Weights of a small mixture-of-experts language model, trained from scratch on English Wikipedia.
Size: 13 layers, width 256, vocabulary 11748, 28.9M parameters.
Experts: 48 experts in each of 12 layers, 64 tanh GELU neurons an expert, a softmax router, a shared expert of 128 neurons.
Below are experts of layer 8 (counted from 0) of a mixture-of-experts language model. Rows are named up (a neuron's input weights, with its number), down (a neuron's output weights, with its number) and show model dimensions 0-255. Each number is 500 + 40 x the weight over its row's rms, rounded and kept within 0 to 999. Numbers have three digits each.
Before each expert's rows: "mostly gets" lists some tokens that are sent to it at least half of the time; "gets" lists some tokens that make up at least twice as much of what it gets as of all text. This comes from a sample of Wikipedia text that the model never trained on. Tokens count by the router's weight.

# expert 5
mostly gets: " the", " The", "The", " this", " an", " former"
gets: " the", " The", "The", " first", "th", " new"
up1:542522484487498463517466499499501493497485429503539543538516498555489473460553464501482482494498565497541516460592461516548484443461465472496489462579501504473556487415517527439489484488489496493570468453540532468503607459502502516509535482505501448505566626454478581475458508475497537534480514456495482550484514493504531508458524399534525516494556594526427588549443498451514496458415547494446504453500456473506485520480522473389465524484485533449470562480497450532556512502470472504534520536468454460524581504510418475517504466454495518555533513486492468511507463480484520502469488480548491487487474480495481478486521507556471558517518534554451532475504546446505468527558446428459585372487480550542473494528542526531503386581482388497520486455446451551455505481478539
down1:476531440499521518520530529579490494538472533450587461440481559499507539455515530551543517573526469446507481505486597472517445528546507443470481577436508479494499468574511557484467447473525540432451546503451452537497473486404498421559483507458506526417490510546455417507493465548444441474541469528494515487518476562512461450514467512543527498521511548467560467431514414526480453525496484495505471516479537555491458514485496463518546436441558510494502465489493467522511484484499536533467520512493491470489424520547504559453551427536554478518463501502518461513575460453542554504488521557556546524482509494474567501516535492383530437434499518495547570547477485422514493491467530537531390578535529501541489555512476438524550555496577515540448505564502553491478501478442470

# expert 24
mostly gets: " However", " well", " many", " This", " such", " much"
gets: " well", " The", " a", " A", " In", "A"
up1:557537544507518538493488518488537495518495535491450509567484470423492561495443528516520498506529526519470508428500472503552558545522536566530465514496516500524487506505528512546458438510461487549507506513538494534479465528487538494434499558497527458432485584532469470513522471472514547496502503506484496534489413430465460434459441485507499491489518523474479533479419554482505457473446561534449461480510533500438442491466590481469534598530454494486494365480523549517392611518501549526506480468459540450526551511525450419514510486497464470475513441531530490493469446442444581530443459513470534513480452499482458534437468499540492433470530479484422488524522423576479474426507503500488547550475537472575517449454516481499454570511485513379473546486443535431499479442443527
down1:455490554457442476432525491507455479566461590477482439503489565550549474520506499497502505435501483435533464477434505442498442499491523487392502555511501479414467481416510464478445502484549559501584503452477509465431490501504451484517493551486472407457527482500543529474477561531526456510558521488507499518419553454507537528484455441425473516568447472488534518490528537450554518447548580501435497446491444457529520447548454484516515528474467524441489494524484492534449580528485548510502552603519531427511445511457447485476437489478493488525568505538513569498513452492479431481528427381484503528431500530434464504471490495562463437491434481524513513477530544571499510523472439535482464467507504541547516512513509547541426482516495561535439504524473520496498479539482539

# expert 16
mostly gets: " ", " 0", " Q", " X", " x", " %"
gets: " ", " 0", " 1", " 2", " 3", " 4"
up0:515430550479452514510452445551585512481503525546573483487464457542440486519453416517512533527482507480514488465495492441507492511487460429442560591492497533485467572500542482492515525593504509495542572534468519460541391413514504516471499520419451528535524505498417522572471455522549410491565502511514511500439503484439501514469528446496473470592542541524495461517482540456531435509505461484503409502510493510535483466490483578452471484474509498501465474540520501541447533491528504491490592511584489566516528539484475516453542485505471605502444475507548482492520534479555483550530497431450541452478486574528532461443557542541516447494502411534502492492449560459485489485485471483476483475552475540538512508519484472548498491430544493592462559513558460540426468507573505
down0:533451458477545509556457468468483475518492474570561470544468524502475447510494540520538496524520487513477554547489443491482474594464489474488444526431519492485509435497500495525469501488512504552509554549545461515477541466463541460552551529464492446590497480507554589449478487491457516569515482466563502503510483549544471497454504537478476514460561554490464457507535495547484432526442435471554416565529497504519509491570534520505503482498525523447530529534477496394518427510533472489547475523554496534440473527515514571440573492499479439495547478442565503512544473546461505518484492537453472528497482414456458481596489488547520537560497523458511454494517584510517469504444436539545471434522461536510441539542543500520477455468591541573466487403514601522552576554569491

# expert 30
mostly gets: " won", " Award", " hold", " —;", " Best", " Awards"
gets: ",", " |", " in", " with", ":", ";"
up0:514553499553500521542443490512525493535525463487436560466510433502482507559448553507452442541566538467482479436480553531476579493462561503530562460577484458467518461499464454453557536502545502527565452472508492535530526448553522440480485548524541487492521590443505480416509487535552582561486434576487466486425548502405556492556484468490506474517467518565484464462534407470442508589468570478478555487488442503480450486530497533513518472525456505525473469528510488476512531527514390449539454527513419467488578546496526464546452507480505513407499443499476437454492533546469547484487431507546512549519508519561498491517504524489460458520468517509483560507557476536539517526430385517500535478451497471463476450480545480488476532483423551494498498466533473503543520521544536
down0:539524469432425512500459478523423575519466429436453499513439424482584545571512572516488424503487593475518498499499490531462480461498529558454501491462396460520516572522492543477539479507500427513535459455455469506534506420447567557475404496451579504503451482536525493521458508432564506450528476475455487513508525509484518456467474458515503589547495510528522493486487489491464450496537486500562517509478501578502534470454449490476426542481473528526441566468554573495507480523526449501490470562424517476527477572524528497479536493478501506505487432520522475558497405483520458538506577541546495548523521442576432478465485517543513472461417540462576503467457553508539523532506475452509519516529469446486491493493513490516483495510528492556571473484398539418475516501506490

# expert 33
mostly gets: " km", "°", " million", " south", "′", " north"
gets: "–", ".", ")", "%", "°", "9"
up0:516481535501454482458478521541506553437474476512489533528470455521545478499453422491480546569513527541477457534547526436517512450542441488510505468472433556481539424488488475500625489526597530493562479495395534521534518461494496592514494532550445555465541436548494558421564519576443546519458492490531421531435549444449534510522539483517542410492503530557476489435522552513522468553574480536485503464484431534499478423437467466483507552440441546384515446518497524552496526507547524452500502513472447476467536505476462508503460527501454531539578545483451541495619517526557523489527435490502485541517551535499499443513547508507506481453503485499535481419511472546564500540507466520458581523446496495502490493497460501525510508501475563505505547479482514492470534499519536
down0:523500544464464436555554496400449430444464522504505482531443537501462497555520444482478448466461517488505472487458546455515465486541492510481523473526421490466440539544544458450522504547561583511470468500450527571512494459545478547537431455500482573488524458444499468514502498549526609512603488465471433482487502480546495489479506480511497480496440419494452529397552424513494556501475512524557428517507547469482480475478518513461476440508443570500501533534601545517598536512490464469491461508449516478496620484428503515552507464440492508503521573546544519538488501520506468432472476516516478460496482500481510477491539572485547495474520549509489513524488410513465508478583438474556539447495476491517499519530451418518489521534498505505555524621505514512512558494544497

# expert 10
mostly gets: " a", " A", " an", "A", "See", " An"
gets: " a", " an", " A", "A", ":", " E"
up1:513488532501552538496419478486483505512497565550505519469480512517529515535478474502487501443536512447509493535458507461490514479535612451527489596467493524537520437526495525503527516459491555496565549531476572491508480501509500508474506517499537515550499513534499531539492541480552441560472481458497415475499475495502473495456506531442522495471457481436477560476526549511471482486550479514476564481461506540456483540532556488545522570530554551579508492481474440471379438429480462546505475471440449481493502571519533457508409504428475462536445459519427453467503551514435494484595571577506506525523491461514518468477486528433451400508428435523475504553590479470504477458529430531449412568510504461456471473510586484581433487550500490483549422525503470492493449497535451
down1:447544487520490548549527522492424488524471496536467522566471469511457450535499546458544516531536499481444477539447570567561516485472528541482514477556507555516560501490514453556489458594447460580509520531441457524657480531484595524512441555499538504454549484479466491538452520466526487474496529523402549512527467491473513519427448520553468465505556509563522501490471531523459547533461494457579523461594534457473517476483582553507493484432531448463549530461587460498511561471530490585482452455461499493482490511561503519534583478516486510506489492496562488491519483504502523522484473549533470530566474506483485455561490549487415483488489542491555530473528493484470497454521546456506533420520491509502424517425507579446499549511547556482489485467406440520494521468492502

# expert 43
mostly gets: "'s", " its", " their", "ic", " American", "ical"
gets: "'s", " the", "ic", "ian", " his", " their"
up0:526507478505465400529539456486533496457492528530538506532516471505592573487530443523498468457538466495456518534478469559519432499419549527416459500515578518496445529453454534454436537506450525443512484529533501436515533577469521538483492549508564459536478490497487464409608463457501471518484535491477502560469492505516510517557528480479539487479503504497423514476499515553523566452420454472479480495522500477486476425478512518498487490455467452486459469487528541424535547508558521491541558525497501515562542493529439434583505493429477471497548513472475416570452518527592444470501457520437522524516589528501548501563457503476490546521512524511562544442486409480490493521545578451505429517441548545504426479547471538520516588543511471499489507549491494492537503405495495
down0:478523488476561553539500475498524518461519524456480500452490530545444532441557519527514504491563483513470502563435517482491614438555502515512544498520529400519464594495560568558489498478463483489571444513500528479517504506458467449494505429527521480516461482482483530464537498433387460560547475493495498495453491497416445412487560529577454495490465547400505459474462500482558503471503559524495503491471598471453429561532477460512511596446538518502507494421406510541498520492510520496557470529504492538496509497471488497530538500535502517492457531511471486396530460479485497577482466528471453483471523581494543511508465492619466531456489507561508514470519511470518495472428467431497489506521517570470432531514510493483527543439480481566513466566442468472518477524586486

# expert 37
mostly gets: " T", " S", " F", " H", " K", " V"
gets: " T", " F", " S", " D", " C", " P"
up1:461575503504477474547472421485464495539563524548499490477508544565560448561528468611469420391552432448516515577502465499505487541447507480504538469611487488525510556527500493489524541523499476474640520513485464505463516556498503439475491472518472533481476513492469478487516493468499476509556490498447477414463528518461467368505564488592569487521467474460523508540471525509517472481489611478475537558433489502476448497454538520486500522493505444577524512464493461480471514467487482610558434520482546510543558546529510446516544510544498533523504519502430499466418516523471534455576462489614533492463516471481535488573529537430521502490544541462533499470465526485506457501538534555504510456466503498556455481546534501475545478471551527511523484500501518482495469504539486
down1:503486503481455522465496580562502527480497521518446464496473479533459536514487547541531525586511557542467500511506511558452523451484419512427498453437627508503490443490581441469502456487522477595503417489498473495480493452500497475526541487440476508503526550483603569455528434558478512484499472493566520493547494435493553532523465529501540522507529547535466483536513470499470502480524452499512489503464543479557411472456477519494520533572553471535515445446544497464449493492518513483573481544507462486522467507559484495468516431511587504420485490513599510521512437561492511529451512524462496477527554510509459530489513405473519542480478467555542524440532498516538593516618477466525504502473486450454487506461496538438578553598465488501502496433451474514413515465451466

# expert 17
mostly gets: " 3", "7", " 1", " 7", "3", "6"
gets: "1", " 1", " 2", " 3", "2", "3"
up0:460526438532528520519486433494412517579533487435491417493537448585488510542505469524568437480541479527545532502482491496453480460535438506496523527462458503457443550483441408512575495502510358452545507483460497515450497471493503564489539508478530535437535477510468468509487464485559503564467556479503517543504487433415545480513522473505451459549523523514475466463540581447542432438504563466532513514471531495442533491469505437496513553472458524499499502546499444524485524455496546510525549559513532458505555440528515456475492493538443549444510508491515505506529539544533546529445491548555537554528519456403526532511529466465502454483555502502486404411475490476454508523611489461491574487540501555532489517453519509444523467558456445499589457493477481465467525525497549
down0:494521460510547514549514461528518501531576557495574502533479495409479439478496476443477490411516461533512540524437537415507494474519492586486470547492468549435513476472419534501478428526522514486533467508482494550530480506412523480449510529539460478435459488543502502456504472521514497431434533484496533510514529528485485469496524570533555520477505439484577530575536495507508459489475534512582454557516439458456495522574423535466497554501547495528558526539436472537550519498436567604504463429484465488497499559461521562472517511512473468588481432541508494575506483525411488463499445480480496524540468592580487545514495512526520563479539486499503506499463486462542520533416500504626501474515447484450494440555483531580520516535472527543518528464525570502496462521531476

# expert 34
mostly gets: " was", " is", " it", " he", " are", " has"
gets: " was", " is", " he", " were", " be", " it"
up0:552505469498412494481534455576498546463492512567482554530440487494454513472448563449515451550462541526441523525488528500483542501470457472517490519499491482535435433554530515496462444481442485567532430474493579521460507526525515512541540494540485479512555546418481447481456541529544554529516439500485545537488481495553482499493509415443573434519555557478505525500510515479482404538419598476533514463502562543471490479552456500554527454542562448507501548418413494523472458505458495476502491484437528485527479498494397528490488527496472442474510461539615507461466530570571527581522475554522460511579538490502479494475465499511493453588426537496546475422547456426498486462492502487534481497565544493510509489515537512470415544467521537513478536523485500529501459538499463
down0:500463444512539460551479511546435513544472481518492525567517535486417506443495513468519579453461444476495482517492476490586449521474500453421433485514549472522505462533564493524470526564519455526482495461554527540497494566495494490467373540534548451573482522470487508535484494553522482551449457505478462520503545478434498460544448465462545492546496471497563521563478466511487474572480454401497485531495416435463525516508504478512573471482546480473546562526504493486481496492481528499495486463478464509450511504525458539467552437537482479511503488509576530471528413507547466468533498475607517460504467520553528506451510514507468542524512479543456490451534548436490523606448570435451505414507506537528494619528578498542510515507479464530450534547439519575523478577567513

# expert 44
mostly gets: " In", "In", " March", " May", " June", " in"
gets: " in", ",", " on", " In", " at", "In"
up0:536499490457436576518493576624489484460448503483448462578568550546529512476453530591535446515400499472507540544485486517470466495525530478483555561529495448530522475587526479488483472461501446476490550514456466487476515501514481588483505529548497598539535481505480508564458530427515511533489522501484522468496469442426515531534473520472447490500593464480557486459561498398541489481496461466490501535466518559485476486537534529509456460457396478495468513436507500496540523503478495508510544516479500484505460462507495486395552491440535475502432479514541568524480450521508490476469509468508548495467481536430473559533601502497484524475486481476459510517460499516529545470564410467483553494450510528458492503477587530552510541500480439617502483538446458578465506463475558
down0:565456549502544507479528511466475518527480455518572420447506511605497494519542526581558457451474547483551451518438536477528501436517509468525508490482546497529496535581537449509471505458523588463492495461485555562479469460576586454439447488480522519482532493534467475532512426463469510528437496560507473510463496414499494499497480527467520427490571602493502542513554485559571457459521518518505554482490504530502474487531472547486481511494556438446462387457498382485466492516511558493501513521553526563494454480563453521480488576502522561516471515456516540466493497554460500473461489466462475459513523506533475492477505524395549496515533545491581424458457460448499477456483556463474478522493468551535468479567463540449488538471535516534435506487502547495463572442554474

# expert 7
mostly gets: " and", " or", " but", " &", " including", " And"
gets: " and", ",", " or", ";", "/", " &"
up0:499428596533535569450521443563510478495485536558455479545598487470451464486518516446501514548409507498517528535529554459516472487496474460530530530521554512528480558576529504450512530488513500480471552443469543515491608459426484504466464487483556445497576517488479517523479539528561558466457499544546588530539458485464527513473541474537551502542529553503371520473476467453391480522525562444479468509469503560472482589543489451517476536458577522515515511525562443474496480489474537472521533456527470471498522526477478483532511534503431536527565396466458440470502505510461517563496512538538424543531463465473504436497484539522486508470519553615506508510532450521483488530486495524445478514490530521540590511444490476511526470507539516476523421505544455487421485470499504
down0:461504581475499490566543497449542459464534521541519479505482437527433444425487534487486491402510471465486487532525506553546453458511541508489477464502492508450360496471472489496504463534532500475479479503477511452554493531476437593483510540391607440437506473456514534513534455476492556522468503523489473559582469491473481538463467530470504480459493508535459560419563488490563505528496513562497488573530497479506459507496526528521531532497550575502429577459562541471530494517539526440530478494504557529480500461525519508556507532516519514527565543432479540431470482429485543491477478473539480481564493504504536489415555560497532451455523426542475504540573494543552553464530540586476487488521475480561508499469487538529464485582504532427456501448462522392470488490498474

# expert 25
mostly gets: " La", "ya", "ō", "aj", "ai", "ja"
gets: "o", "u", "a", "i", "an", "as"
up0:519439488554567493478500503487561497478484436428514508528467456523469476492512481512522495470491491522430504444479508570495483553553486500489456549554552516463519512512430521487495499533503508505466520520499439458490456508556475489436524538527549536498475483534448512495512479492452545549496456534537433485486518582536446400537471503493477528476481467529570544484478528487482479405513470503510535525540536547426369474513453444431482433540460447495451459454624560496534513484467567442506528539532565484540540482458490437523462484484434434471494570491449407463529481446508562504468501472502471471520551603511481461493524409476444481506572547470523527476436494494552512479577473515478539490481490478431478533496531515543479575469473446502438445498476518493552461541522582
down0:550506491466510442488518535469442494528522486567521584548466496475569528519461510498455525443519428447443444489512546517455494409461505511506502463572569513569460528474501429532534545451551484497560450494531578452414541540526532450527488463539522521497596543457485531554493491573529527498506522452530489479496531569444435508518471568548502490475449498527506481594547490535496433515538475458488476500496497518511502487491502546548518532531436514543584434566463456493442454473464458493434492544540530469504448487472523505504524455512443575506532511537465568523523554582512489516506452461473476428512486571420530496533525529500458443461470463533521545441595537530521461531445452511417431511546532493517523547482468469529449498474561473506483469527416511521489508529522447

# expert 32
mostly gets: "'", " '", "’", "\"", "'s", "]"
gets: " (", "\"", "'", ")", "'s", ","
up0:487484577527451515520429574543507449475564455534440542433507565491454481556471478551441485534479491481554492548507588521479573468539500532486534554580513520550527606511529490510503513541530458504497457468540507526534462503483481416512438500502534528474494494501489487511544453517501493479519534499506579580514444538448469503547463490492479508550534472513388488508525423439503526470508469501485508461463518499475519525460538459422439451496485498521513464448500453469503476479445483471476489490587524558462456545451454534557555537537561491481527548491499576575525494491436493520476535493499471451538506536525564471471501530482512505465454597557523455635495510486530481515534468592426447501451440521468492524536524493491540505459495524456467570468445484466536519446455593
down0:490484509539522433449525544496530461541447563506540476530440483502469552513540483558523465478469454542456500511516551525435526475486550515468487489499558490497503495447576479488442535466479512588498507501519501495469504481457501478519485511423502507472522412489532492473535493477406528560578534433437509534518468470586485509497476525458516465504541435466449466443547483478424536543547549517536518482493491422480508500425484483518448478524454474530476477488455519479472528523591534528534548490442508465518455461484552489515498530511526484451573482530590542430547512475601534495547471526476414595474467556404525497528470479522577557435487495489540415508435458557511541473457544481525541462505530542488557535471532510524487421519560445549570581515490491481524526439488568

# expert 0
mostly gets: "\",", "),", "\")", ",\"", ".,", ")"
gets: ",", ")", " (", "),", "\"", " |"
up0:446548525416543536520514507552460534451603462532551486499543458513535522490466504460530541527459519537564504463456518467519482480400517510499525454519528513549497508491521437496468428497507484496527511568532463533493454541565549478478528507427454450531480507491488456534489462417505457463543478484480486517536571521512523481536524518525495536532494529478548492495422434505440524480514525485515471480419440459444431496532625529481588497495483431556543381412542457490433499458481575490438459514499539468476471521508473469499523551521457511495440505470479568518539473466449491501487456519463465516549495520444472534511534383479493477505464545515467495484551468564509525573551503552613521568536478527516457567546475528462521494459547560428501499475480500482527453488476522
down0:490528537498508547511540449495463477432496532479527470469437506573529444454481452447534525588537500507503493490467526456532511409499462493497467470482502554504560497514500445504474473504434497600485432498469494480565491522571473496578470534525532470468494437522422498480471464534511492499536452491447492566514517525455495480504529516513461539573544501530515525504523481424469501489532456498564505508499551486460490419501598472532571663474435490432504470495517536565438473506475535473474429498495531519538414527482512436502505541516517459499460549555530450461595597514504536502489498524444486483448506459482576520504464454465490480566511498491515524461523533453541417496560522458499519587497405552560457527433514495495510537457497514460446489455521505441506500552507452

# expert 14
mostly gets: " of", " for", " from", " with", " over", " during"
gets: " of", " for", " to", " with", " from", " on"
up0:534524425438502553459495480536497510483555529508485528475495563468483487502554473542435504512470481418473503500425499457454481494496466495539475580493468514571473500513496433444476448597420524481458416491496500544450537502465554464462482532525520432533486534453522509570447521482501455530486513547520502470524449465550542583491529497484474562599545538523482430591471459485474479511456512456463446531508509509561458470454439471516468482486551477435504515541457510565543488493533534541497587490565476473471530467536530487533435529465424470514498469482544387506488549509483428499505496504508518428520559490488407521507503527435490536508510493486499461418424457529521564479471437451477474450419552539553485526495529535511480451511459472545522521452452472478554518584490561
down0:557512488526532543516538516441481491572471531525502531512470500547513460423524529490514494463596506555562474453517544513482619437466554472500539495490474584457511526529501490498514507469566431452530476518562524377529478459522461564569556581504528516544522456453514507485475512485540525445545493504465506539562499482423607444513485499578510496609500490519440502419516478481543487492548446562537468506519489400512573422421520495509519533514442555487503530455502462498513538566542454455484424466446497532511491512479581540515504523491587524529509481541446518496551447460519537537500511504470447496412473567462593470493537467514508439499537519484554513555457545527492503522455531527511508503448516547476499513494505498452480561483528507503469523513501489480503481430508471